{
  "router_score": "softmax",
  "optimizer": "laprop",
  "train_tokens": 509900000
}
Below are experts of layer 4 (counted from 0) of a mixture-of-experts language model. Rows are named router (the router's row for the expert), gate (a neuron's input weights, with its number), up (a neuron's input weights, with its number) and show model dimensions 0-223. Each number is 500 + 40 x the weight over its row's rms, rounded and kept within 0 to 999. Numbers have three digits each.
After each expert's rows: a language model's description of what the expert responds to. This comes from a sample of Wikipedia text that the model never trained on.

# expert 7
router:535397504474492414464485535476468477540489487470480462524506509532579578486529502461526488477530573461531528568433454475484468505561494413496511497475463490483461495487505467572432590522462540464468536528528494512449508483550509486482518548553517501508555505477433476529557483518491535456497476531451522479503554452528474469502534582523482525481464480505541434488512481544568522491515573512579544472478425524466581452456440479449513529573430463476599465521448439569470427522523579489444434522505436520510490579495553504518567447491425508471505526527533479453494472525474490553512569550500447487547562449525501489525504508533481522527493487461530554534587436529513508483483
gate0:480452473453461415536507477505507478479491477515534492567410516535493480448527529573519472493542486473494436515506407502510506506478505458469420530465488540527526474543545553508534579557544463543430469585511441444476400469528454570509542505503488494537583516499438441573526428416476444487512483466519503554491612502542470503526535482450400531517433495490485439503476478561515547547515526554484510448499493532565552450489530485510503494507503548536522541564371523500564575507547552508539493493528478564535535491508496493496502420498555552532492553490424507444533476528500479424501480470505493498497484524507518523577502547504532525481499472457521502508514563471510482486488
up0:588416454554503425641470496487502507510516565520509478523422534566510480464561472491519422529566534491509476454526493534481512524523498501491476534454480542500550445452508474475520549532534466439421539536490447502520489486517496521470526496539479540541519496519407409540489449405463499535463509483483512541493521488516477487468510486461477456491376502473516408499538475580555577530496528487536485397540496546545525470490512480517491546568484471528550522562445521493542549510564506552498484503525513566492529500494480536469531469444550554457517541468424556477512499499468495480496485505555520542486473554515567523542602513475525546423473478480420474500496501458519482513462
gate1:533489457543513431467414497527474488483523538509481545570559523558507509514561551494533475561536545504450528531482478490474552491511520454500489484447447535534463487505569442538568484448540545463493460447515535498493499514480513531425504463447493489575582528488486509489518503532501466483498478545512556436521535495546495473539395460489440503550472581472521497536500444522585515460550459461580506495459547447538501418433531513508512495567475523515506505505450503549458495478544501537471500535451533562520472528447495494443582511541448460476429429448485554410503462470512592606523536469544492549483504507518468492520492477605514500574492438509471536437506434537479482473475
up1:491515467537476427481474508504506386520614494495527527520518541464466508512524537424621470495458520480443503475495488516442566471475533468513506471481447544575487547545505485490533535449552504538501492467504457443447505478524478524515518478473480547514577493479463476461568527464492473565461441505468606438511477531549477523488459448454500476542502520446507522441508493483543527564466516470474514457568583511511461454453524519511539540576509523530439504471413450526477536478491510456507472511470521497505568467430513426483583499495458514455478477378457534402467423500489538517503503502483507472490537530499499524542493478598443503492498476494564443415526488496507460519444
gate2:434539461502462485516561533507444423502502510518446510497515472500483518525588560458392468549542503435560508505513536496504516468483467455495525480471530458484538415490473581485464500553454569513470432460485550451440493496471482543534469462531494432533555412464506453495515537468475505567458529514496487520484519439506500523511504515464579461473448547524478470475541479526534438414521524528510506502473493510499475615525498526473514520575508540537547514577460483521521509481495487523518474494405464549473529518540532486463441503460453555455524511469456525559518509548541462473486396449481434475523475526525466484447447429422534606488470542464510566413486453452475514478484
up2:495495451483468524537530449454483567504520541546480509475498492480482596484578579490481504544495486457532544495507525513545467483464476463532515408503541483536431473520503505553458512515451562553479529452505526472471511511516518496505558477579429495480524492471596436528553525402541532568465545518474451499535472516492517545507433451461553487549505553510449454416509551514543434441508519465495465466467474507532467594521483490521547576533512546524461431567451516494564546539537476579491520448448476473457475526526542489562423507498542516462512540439455508541522523530603510498476449546558454457566507543520513510540498489475479583536541524457467559445463453505502519454488
gate3:451517513484480511511500522514432446449467549440481494572444486484473523472536468543476510492531506528471528528547509529560490549520446564446571405430504553502429479543570497540548478581466511529552516543511551501478469490426509594505501497541511493526493581539490405453435505517484479448516498475509529549555491478516518564551513542503450533527523526584392456469566515502571506566562540456494459504517457490509550468558452466498476557535462509450486457530517564576521481479491485548521500476499465496482467472491471536432554496498482442553515473620490525552484567482495541587498526545537510463520509490522476483519497450559538548519462607508490519458510476520486489482463
up3:508553486468466454476450455548500560460531572496438539526548516516481488425576478508504491508460439507407547414527556475495457539500505523494578516508514450518472535476535486489590477517550439407507473498495499507516522482464557473518486519448486454515541440527502488558551406532493492499488461484480551508508494417568566555448428475528460530511581450556472491463586475487504454507446488440450445519489460520497541573599489553500549485529473570500540395528523474515458549547472462443524503518519508484502489622503453465488557470507477552498539460503516518512505432415454499513501508494499467517488562460508497500508498521523502452500510504588467481475475485500486566491438
It responds to: Prepositions like through, during, into, within, and "by" after Preceded/Succeeded in officeholder boxes, plus section-heading colons and line breaks.

# expert 38
router:451434478461440470519461548465515458452410476425500447529496518470591557497496536458520535446534537461515573547422507482506494433539498455416506530466447425504429496549510467492430553525484537481441558531554486513457566534535497504523567557523550479469495478499476458551516511560497510449479536576418482507542535492447456456501529537525531502481525453499502493445531460500532558483454559495527493504468445512403530509456427492440514487556471451439575514483504483554556454541576524511428467511500467427498487541524516478533577533504466514455510458563485514483508456495493495559544543501483471463540593462552502475469477515509487508531483527488549464484530462556572450516483
gate0:510504495505520507579486507519588434454512493512464475527549452494514483490558555473445453450476451508477535571527504509541528477498509526450466490505441447588426494545539492483574512521440477509462520511506391517493425542467542470419535575473565476489503595486508552558485540521498547458499582476507539485496541492517496544453473521422431505470537487463572422482506526482521453536531481471511465461477424519486561473499468549545504540476512455519420456474503472530513526496413435482566569497493531518525471508551507443495467509463484478510524427485477446505507462510546488486449517468506558464509485464529562542497422482550508501490565469511457444566448536482499521546377
up0:463503465451540473520488601539492532500483461535475487494517518517471512452469465512464579551475534460526588476452488520496466520534474550572512507496518520421495492457493469452497498535585541516521518525519599489485518406485469513512450592479529537530563478490467421453483500535537495469510450521521532450443465584482460504474482505506525520519491536574531501520477462517475562483493462502501488559502512496504493555523554496489457450532443476451497548564458559479477531484530567471460435520524388441473475533488488502485523528520480509562564535552407487521467540535493514515479506559545512515468506560562521500423588505514523577556496556465597509433547395522481552459537
gate1:484551547451509490543537499466474489513489449489534443526490508481464454504424552461484560517571519506476490399423480487515534552511574606528511518486479530539537440507577496452480485517466539497494480513520511419550531513505494558510477469499522477484503457533458505521485544482526494503527484426508524515528429561512501579446475495466465521475501519474538544582422512557460511457497428490527450459491511625538504532508497489500435468521487480470515504434468444525502497560487474549505521504533480499629535503533602571533573464490454513521490495527511475582442464575539490513450450488472496491511516539567451490472571469440548572584468472452531496521475544461527557539501
up1:515474459483497479425459532565461524432516531509442470540481555510521503493527455532484479424505491467433581558554496514464498467510420406511463433431455441490481509491482519572533543531556526470517499525502544562470490545470495487505509554493487481544504516465527511502436485481451451491552536538487491434489529491527429453564490557476510505468495535530490502441467540513526510567482541556478573522482479423426548458523477557514574519518481578539526470557569509495415580482474511494486423563449475470432514494511535499500529537521486398505474544517507445420507571486471555523489503524500492503501455491482460487519401466549432476469546516529520552547587431528508480459522
gate2:543524436562519438430404486494533498445505471519532500555426516477500532500451552471554469489544489474541452614457498556528481584471456473510463463489418457455473554538504426486487453536513470518491477571475569487482510537446502541521512531493433470486471520486469448552492589500448522473483513482474450524381479505515451464498499529596521489516522544559528474484537498499551528446465569529462553451479472524517440520502504556477469447480440503516523462459468485505459557452515506492541547517559516534551503551494485515544562478532504532538543593499505491525485508496504576526500511414484482554500463428414495463458515559483506511550542563502525576491510437518460505444468
up2:494431556471446455509535507437446533530487487510499533485543413468504522494568412481464488438475523497460520434447473469406506513548513512534481507450545480547506421446427509468475515493498484497515550450500517463551395532556489564493438409500517528542516447501548567463499515525517469483486505523480464539533529510493489550560514483455545506515507454488507449598442473508445494528486469524551503540492492484468500481577474504483488578583498525474382448545541498494542524500448514474461490464490500512411478474542519453457440555449498508430440482474556457392514536557464485515502497562482540503531529556500443460489505428489573486465471486458467495479517550495495438486553
gate3:479472498488482480510496510506459485480457498473487490550512458551475514506553474484476577473518473504542530485506532500541485541529422529476532517428496528509505489472527515451602490518478493451548514476496561453509457460545569488483478561552539535521505513442528517497494532610536472429443562547485463501520470586456504592469577563428560472494560475518455548485403532493527525435552500452585552400542490511481489475538456456472492552480513539482538501373471508515480528474469512571481513515471509489510485394515517528496473495521501460524372503443505485437505512506476490510422513516428557512486512473489466453441449569534490509474499479550537497464444502535553470463446
up3:502531459498559519538516563472475539582555492529490475555506571504516508447451561504457521521444507501443488494527452501474478543461531491508542475460442459513478561446464510495500563496517531532460500577528448435536484485519392500429520496523555508519481553447536466505464472452455508493586459467558518459484521469498525481553413484524438509512445528493532492518534539512489466590504519508484474461425495535497553548565490471528543429530513483529495517640489541545512541551516476427499572457551438525543451589515526437496524497537432492494579406520469454527466498527503524507514478511582477514501494596538493547477480439544575483490480520459530540489504518535493532504555
It responds to: Prepositions after nouns or verbs, mainly of, in, to, for, on, at, against, among, as in statute of limitations, on loan.

# expert 28
router:502443497446451434488471549498511478471478497428429450514528506468558581468494537436527489469532561448525562535428474441494478475543527463445539466461457452517455471536520480546457556516437532493470556561546496512488543498531498529498539514544553452478542501480471462543517508537494509432514512527463520505512548475494472472550540541470535478474520421525526429477440467543514587485467573563554509548464450522437539467502428529442526494529457458456565507506483447543478503541504550481427474477488431451480487578548550441518547536526416528469536496556514459462454442534521477562557530540494476500587560490545510477497465474556471496539527520469553468542563461542569431493507
gate1:517510454451479573476471563510527519524488554453540475471427441536530496492494527456485429498562525454578487503484474482508472523511553540498511540491488514467481432544497565592477513531524446506515536428572479501450532498527484630573482521516524478502531496527528491559507500518471611484499525557506489501528530496537510468501566554512550576482457420460539468499485454504514598424492542524492495521415524532467489529486507491454545528520495471485474490457568411494532504480559526540470499496535446450469484535523520499501550571451549579520538517560448514456486499461557445472557409559558494478563494461532475468478486524501506567461537568460546491480514525493526412543463
up1:491418571548474407582491545528510556501527394572461542509563515493493533490550529499532535451435498519438518520460490520462531446540473479466529421505492482522557528540517454412510508491478549451526541560466535556521486466481480441452550437497456485479476557463454516416475501472519487485498485463459495524472553436509491562494430471505384436486605569470551547496468494549494446533483453491514534499543465501535530486572555520473520538498561546505550512526435530531517472474474522407518566455486548516528442515500483515487500518535438487471478470464531485466522498596505571479475515443494485518471569514528566515463506526514455454475452449508496468473453463514521545497509
gate2:490497568395459456461511522476481491430466529459478534534567529499499526484463485500486492519481524482433477474487506495485501511490558507501496543434505546524427463505508543546535486510468459520439515494527528508546495524472467577449468491479571495509475517492501574538588480557527555468576526533507393528478556487540420491563428455535600577531497465532507501491547463542512578487501494569507518574525436462420504521525483551507484445496456478442488467489405486565537473554509535496422511504438453475513511506447501358464520504538483453489505534489497501403524466519505532528468515505452424489556567469491498453443488558474523561508522535482540485523527481533508458470531
up2:506541567455522458508513491538422541494529468560560530499599479523507473541447499515509466546505457552493537462540554427542523570464519544571524581497539557506506487524504567564548487449568457492468574513461471547508525468507489490496451502513464523495506526529451555483572488495558508479501474496510475420480570484530412524510451468514463566567479438581458549497503517506470562537493477523489485554600474532509464468475555534522506401528503575434557477459526516491500484545501547452497529440428566514532546554501495477515511447563493452544467505479445515476480556540428468515441525519457464505469471521521481478522524534519455552507455515497538427488526558437456511443555
gate3:473544469441407517468561536450491513546551525443566461478446484585545498518457503517519634493469518519506522488506472513539547470507499443475503516506503483539510438527456490506516497488450476467472547557536490499474511473549498543454533472503504465471462502528456508437508523548468509482533586539472497561467479585432522508489508490501503480520437512499481548443471423512527483473490472574526536569433425546490503479534496471464511564529564531477512484471579422521531498500487508520437462444444450487508469465548521550434456501496420482515541541494564521547581439496480407520486534530474476636540513496526516537516462557433484536472573501487552537463499492479519430433485
up3:471477465521492567406494492495490505512523514521497556581547504478484520568501467532506431484510446521567575560487530560449511484505485532454541516507483464519487549447564500463485451467555474474584509423493469434474509488493490541525447487530531538469555533445466483461417484536539468444465489501508530484484513536560452491485464538467537539424444565525547552435431575502467525492485496432481476441511508507485514499421519469506561492447439545520507529410431530518485492498531448497524511449522493506428468522528489491552499493494486444462506476535473407467453598539474492533559441441510548535432465419484514463423441520555528481522482435484472573453435457514499528511501
gate4:504458428481520535516515496544419517455424518482478496507449459490496534526487525517516501490581521473512540491452483484482525532500435543521472503495474561492524494527501518499451507500437630524398500499498563565546504499440566578535494556519539513456485496518431580526536547528429579478461529504484490526533518490444559557464542509470563558489495523425494490512470524485588505508533487543562505482572449457451508459581492524513500526535478515464532562515461445476515458495517524439459516521457524571543529449455515477537454455515498484571423413486491527473504546518487473528574588457498507528495553479563465477569488471444492489522473436505535423507577451496563458501499
up4:512438510501515554496514548448528578565539555460492490548522453466519568511509475485523556513519572497441495503502521528448526489544621440473503448538537431471478468465472384484527466517538531465500527534486487549511561488492555472514585473480514492552522487502456509487493543390521453480524400503473541417486520455544434491539466568518444545531493504562526499441457455546483512467527459512514420481500465572516571503435518451482496429579496474447516494500478501515497465532500476447517455478515449524525452546575531426535531479542467462442526558599522513557458474488532502549469517481555510498488508484514531539458531485441468467540500518487461498542504419491566461508511
It responds to: Digits and spaces inside years and scores, country names ending clauses, and common words such as and, the, five, starring.

# expert 52
router:517428456492474472495445528503454533462459513453428445524526550469586526493526478392538482454476579456475543548463445446454504499521498434468520500483424467521436523519533454492467566553446511484476535540584453449493552494490503525510521566544540460490532508504488479568531455518476504475510496557427475455498555453517450447529546584498501451490500442502512476490471481549520561494468523524546532518419391457430501492467446501408540481526435467473555516509494472546473518584523526494453471485506467446499503587517534439503569521502413555446543466572505444479486450478512518582513499537460460525540546471539490459502516507507468500554527472476474552489536478542494507492522
gate1:496481499533518487557468480442444508439493489499436500509523511489587552457464536476531450494505477512522467619487482516496539474454490497449472525549487487558445487507525516496563500465490500501548516479506471433452475558482475457582479402501500539396417552470495523472524512581509550537504562482463535497525488523509478426449530530541490514536540604604531414504453497510510501456485469522390502493509478435540518469486572462485545552488473501452492479447498485504500469485495493514522462434440429468522539541582525483547487526507445476505499459486498448582513495488543495507445514552458409532545545424538434509447483572522509517543515553525474537509441520560547514523501
up1:550468505469498489454526531496529476582414475479485489513469491488514514498496489450519521464566481498553580459483488474380505482536485564571588453451489478464556518508562494540399514564495487514457512534482473523536496464420497559432542521538480461604462470485445471476425428502467559449460498577485563538533493473498556513537532479458493496549483491447494524497571428491521483525572496459551498543496490473496517464531494514474559473495508481474525529537589536533520518540466561489444457508532549427547452562455488583533503547513568512481525476557456528476470527529483538446580540486592521506524518538543477485505482476491442479480557531484539457561522455478491462540464
gate2:495503430491555460555573474469603552519559523485515477518438540489434479577544473455519479542450481481437490551517506473449497493526537426539477489526438549589565544477485543447516499553474551526467490462546516451554439557520501526541498547487455506490497388473518501620506499483445541512507599584485453496587463554479556537489474576470464506498560507512556499494471499490592533471515525490495518469501450517467460520463488591514509514545485507464505516536580480504557543498477561563497502505566518461468499490445459476471552479484467476464428474520532457486515545534474488435486479510515520502498489457427513428493513455473506527568507523522487497461468571446518540533506
up2:548529548543507535446518513518426614456544480466438503541545432453527481516544446497480415499436461511510497508472548536505506511509520559524484521506402486560519552491494508473485455509514574518475461452446518506489510512434443511542458518525486583485531473502493466489471593522601580521519562577526477525474521550484437535446470494507508507454531527480510520520565509511505521481470398482417426474530480492500447457505550441481485493481468529509464587474552543491541490507496493552477486545474528471481462560482469480488567482522532439487524480521507459568488520498527581559497509482562512581477515395468561518537434459510494523470519451461526492463494542531490596558490
gate3:487482424503548515557474529467521501477453488466464475543410527514506484495496472476534594458468609518411460470480460463415434433488537453495550481457494497476505519500591452522472561490481467382502530558514420488566522454446499521509492514467448562417499543490471520562476508459500550421527538492456506503483536466468469504555471528452479545519594454551536501497407502496539486517465454471574507426487437491434514496518470488466528462575413477500506513550499511496424558586514514524462458485532484506465550476491460536556521448543458537494482515552555537418520518481514502483503501463555485526512525542522444489488543497497529449487486543542501488510470473474439512468513
up3:491551402560530514538525517480541563462485561478449458556407491558497445557508485491484554518427578535404460489535474493437486486465495485547519460444493521502524509520551448506501472455470475479504489462524436466576492497413535488519485542472446522452458481500497468541503476426445561495506490492476503515507516476467520494535485498467516513556576451549541475478462532450605442494460446437542517442539404495481442490509527481475528447533430479507499502590522502486447565525491479508537464482551478519482545515467439525480496502494438496430501479554539501479552529469512530504431454459521488547482512502500374508491516490490495481512475520571507539426448495482403570433518
gate4:455455498501485538499514518523562583513535483494512508551541539538528489529559575487518555485457555466515465485457472561513537460526522502461542537512403512490549495447462503492481461550454532487479533536498482421502546460415468524503413456432487463574520450573470507497554480468497494497500482549501533563519531427458462536491514555454528452522501529473495534515520496525500470472514413455468532500445362569444416560501474459498447561488511540479482503506534501493482535505539525497520554514541493533388503505521475434474458503536508600512492521528564539477524484512567494544492460567551427518454490498508537386447516504534527472535461431546514539406490483501481524491508
up4:436511469529544491515521571466574531497474586488478522577424550471476524544571527528520512471469568506529520542523503471503461420456499486427483474493468514472547474518479524505502491527427509553526473494487482532455557435503555513513438483462444458577507519498439492497461441479436523524532542510521562528549565521457517547450472504419556436541497519528474483521523476462504444493536499542513547539458498559457516540481514476516396506507483482468517416484525507504501516395490518559498531391521468533487528493498538464475505529499479541492495481508549554525503530545587420411495494544491498478462508524477549451461494502527459389550574447523537525480490445423440493563447
It responds to: Single capitals and digits in abbreviations, compass points and coordinates, such as W(E)STLANT, SS(W), degree signs, zeros in years.

# expert 19
router:487385504431463466502476529486502499482442501442476460529538536457600565485490551458553487469508573484492574547451496478526524422542540453481541480480482466506428530545529472489481549523498527507478506546560485506491547497529529508497549570536513538475462541500482449553519496529517486437530521532486491411535548496452478454517502514573470483487519493499551446428526422497522551473506536484505517484464450516455574454466438501449513440513439446476572491511487458572509435572554526507395474520535458449510520602476508468528553532499437507464566460491497508472516425499494514539519558526503422482523580417524538498487443535546459485547508497475486471514548426560523473517511
gate0:556538447556493545508524505560548509486475466509501480483516457475493470493482521474533627471554433501503524495520454537473487506529443485554495495537457541504483573563520457467457469559529548518495513478541429435485494551495486431478455482482506450457479521426541436519498501500448525484518524470507496466409523561524454509483468500512465569495506530474413545454536566486529471510462500496497473509516426527539483525535573479480524603437507497487509494413436499519559461455433470534548584473513571514521463497526525578487397524483541454529524491606483470505519507510519486489485508521589524515519456487477446487546485511463546448436501493579428482523425525536465604500517
up0:450473489452500444505503478398467473499497559498468497596453566507513524560473391525496362544470516480459528488526550446497540445498581458412511496471517466472491420427482570512529531481460455499562475541479517534522504497509488533529495493526456518541520497554462564432509463466543475475486540484525523513568490403514516473508509493484503449545458525558544468567443506518466525470515486490422502501494524463507525450482453524499495437543515500492480524559547517502452577557517507470484366489500420454440502488504503509536569488525461446476509477417520532490445489463502511501499467520454477495464557520558510531428583561558466541551526510474546480503529527478517465477504
gate1:488501513429471553527517486495544452450394493509503527487460537530480435553495465449512555486580527486499493571501459564537468463500510559541420545488497510498510491501501496619499499497510480570414497544513475522504552489477544441456498481482532507499467494500433516538507516428529435518521458542487500501537516380434490534538484536483499444476429528428583508542521547481483488461524479452414515550480476536424547502467522519503516481485468412493573435532430482497518434486455487486521558536573493548438510487485517497517504511486558528505570489515516463481495399551521580439513527496456460495508487541470482481512456554493506416527458417505523523505483553553425539480536
up1:518493511542559466468535517579445556559554475460508486454480502514499532491503530561493464517451519479516511462540569443440504513514470456510561477550459575481489487399501519388514497470491469435525510441488576494553450512553482564487513550486478495525480498537496539435518505536471545514471450492494471528458486556553513509497482418500485548463572463549493493484486473510514539566469536509570563438577513465562464474518473503474448500554507524487423600482513557461415596485499491492515460515503490497575576513523450496475490464577501561486416552489569537524498548496426498484452484462536548558490510465488516513495542500470514507509543509509516471508567528418588459478446
gate2:528443481502447489479504484502400614470432552518537512558521493486507507442522514513514459519574481476544517531522527472474529559489446450495536526498571509545487498569527455501470488504506511440560492507502540515530488538493470531576480447593461522458527463563499473461557514515479474515472570450470480443449499501513500491490512512575416512485472527484532432489561458484490479531484534485480528466491466509476571473485500456473477522533582507519497486475554434450530494476574554434450354581543495466536559639484485495570484530500486529530545438542509488540514459496564481531593483450476505568512494502514485514543508539507484454526552472500487477435455439506539523498552
up2:482521486505541500558520564495568432529563449473459473502491484487507508511508446466451588501417511474425524524437422506514475438529502567492472474446425462482489487479473529444520529523542526545400524520546437492389486483469512488444535530457536458561525554451518516499413508466505521449533462566493536546524524498509483491535509508433527536504521487577487582496459534549496526463462474495540491495516510514501444551550473519491534522479421505453457511542463564544530556515475464512511607389432457538477455429520547467421494499494461524516495541515473488506497550541482532534403461530551570410497478499501495439473520469513542529484455505497504521532536529489459490477447
gate3:525501408505503553453433472474475552472562506484485511583473515554522549496526504473544448526473492504495520546509476517534521465471437473488595553382597498452509519516580526470486478498533578436590552418498515454617515499543510510523565551497472514448463495472482496488560537539438548542533487445461506483483506517523538486483509507511468479503455442517529528443499499489574534470508579507567454566511515488505465533538419507474564453540523516507511534468512518514534427528538567494417465428522530510511477513486498510514505492476447479553529421486453514486493518545471514516561523520479457444504475446534406557516447507579461567481498565488454535470533460488508511506536
up3:508445530545480398504496549529433495464460548530529451538500497511512444515428423515485500422599538491493542430489459472415553579524530499540430479597498557510501446424430465474477487509512470480450490460487613495441488480480518477497485477507462501572534506457520500499434418497501433462535460543519476505509505560509477477573527499497529534501556500522510437571461488512479495525498487484506495516558477502510469503491547509526548558555426509487547446564494473560494533434458442548521505543529525501484467476508504529455518566548568467485456596506531478460487535489496456526443478516503549541485505590551522424456564502456557477480525502555512479509576496470455486520490
It responds to: Prepositions and linkers after nouns or participles, mostly "of", also into, about, between, for, as, that, using.

# expert 23
router:533373517426449439455499505449509547516482507448460458528511515451575568473498495457552531466499536441508499518482458503476492488566504414434544473509451473545406521510497502526500530487456446486477558567594449460494551495499451503472539485529573469459445504514479490490504465486547547441483481548430490508521531474452436488546531551495466521454492484499517427488437484591524553548472555523516521522442447527415543471493451487408523515541472466438518534531515455554491473572479511514423483419487437449495524555529503495489524556512410534449519487504524448477474459536564509568513489529532451533546562467563490511526498480528509486525538512447513511521542503518565481520491
gate1:559456403449514469578461452464566475537480476471531520429504499506475394483525456523539538545509489484460502414518522508546562484501485452536547489498452441447424543529520536478567517460463440540528557544570440420546486576495420417535567476473484453511498480493516570491550434476496489509468533513481467535513492505491522452564470525488534510518470495494529495522504500497589515514503578425584491549499479539485491554484485478479459530462534532526451517493602493563508525457507490547477528457504503469586485486501515502448493534466434455566531551423538500464532536532515511523560478511503525468489510495542578479551524486519552500481485487487526422501532537453422521548567
up1:474512433479522512529474567442443471484531518523491520500468549493489456483508454477507537544503501493558503521505496568537483486531514513511509472476476540555582470504419598513452492523459532500512586498441552536497484518483523486482481533432518556516597425396569551503484549513519505496551497492526441468475422471593436470541542400506460510445503563540486522486492531519498488449444464539557545512493524491487533558527456489474505473474427501488575463499500484506493470541611475521557426455494504425463468496485531542555534541463460570459474463516577521542498536470430503538561501487547430545496517531510475452517455454537470517478442469483509445476422426473476536489475
gate2:461499512422460446513557437445518543515474529467556566481590556477565510569530510504531574452480467498484526530477539532460488452488473493460519572510471522504513560555534512444551464513444499516545528530502531559526485556417527500479520488451553521449569528574454527505505501510508543511527500568566502439513431469462479516530484486499489502469565506549504439526533482485491499533473462597458448546486434559514532521478517538490491508468508423487462473461545409577394479453477550448475494547497560575538420491546487518518477489514493543532475478559521517543493456542474510584454516438507385524507497444461516523492461449479436545518494505474487465565472520492552511511479
up2:541497526455485440526513368472502512566493520524578563494512523458537458554533519495560541459426492497482498552502559523475482476453483491447492576501502546544515542530483473410531498505429471495540532496495507519548517524409501482482524430401566472485525480528472531470507472455514542537461466572546524464501432466476532546511458490500441558472533549566455430553511469533524492526493419594481430549488451540533524513469539525495479504449543465476470551489551409587406491463505525476491451474499558540495490472510485524485464549497499563525477496554545480507459505517461519555472503410542392571521474468491507535513530455447473555483495493460482466515469499463517532484497
gate3:521440501423495475439465533556530532487439518522484489544494514517563524551467418492443473485587513434471506502540561554483513484523511490565481492501487532491471490463483500459475516500499446538511490546522462436419464590528560588447570440531480485464493468487519488464465508447522592470461477497471466461611577477479498538472457489517462509590554516556543505494494469586498513552521507453457489508485423529495508564492520412462525462494485521515525522473519540542484530521524518441502516462491447411530506598468452491514516537510482575540517488488583443530504484469538534561499434476500509505544509528514549463442539482527526495459503489429480515438487570485488469392551
up3:553526517504473554478515518474386544566599431531564456518566523513546519508469498509479502478489529453510491482436547524563522524543481635470533493501587534494536499513508468456467505464495468483481533480496526466471536469528507412504482470506495569498455420455580542487505556491528537468515464498489521445459510483558404533449497499554455520433475549437528488508510499551565406447489529517539468499499499514509403463523496453523497566485549488474470510511610530539470476496479486529478549502550450522562464483479485546510486466487524460528528455536517481512530456487420513427522521442579464594497473471443531504428478511477525532491536494540507531517496468532541538545425
gate4:598383487452469479549500499508497476497431502504433446462489481420539488471497566498525453477532507498490468464496448491511466518490427444540487495509483526462464489514464471487525494553495470486455528450575523438499498501511417479439565455468526444421485503544468507513512407472460456511452573468523511513516552526433490399451491538481559498464448448422506438514521498500522491573456597490503526514482467479486515494520540487499463597520497530499460464525522501463484515456456520488462513457429523507465543525553517516494480457497469523472468520448480507464559521500584500499548480555580457494500503492498610522598532492562498401518491507576493496556560460462508477533441
up4:594452489475451506556532477527502492528488473464455435451450479436499503430493573532563471467500507517480465468499417527514491518477492474521472493541531551538484504538442450505556483466489477461493498479578503459500466480505433435432540456416545472434445468554503507492520422454511418563472567481527493506507502533444479415457501495546527526503460414427506492553530505464476497567472556473522538511518500488490495500548573471516426550506541550515455505481525511455485512470497474532480535393448542516466561470527521541468438460482470517465469520439497514540548536490585493470537441551572516508507498506462618551585532494533519433495514547576509508535528479460467503548481
It responds to: Abbreviation endings in company and person names such as Bros, Inc, Jr, al, plus Street, Avenue, episodes and digits in film listings.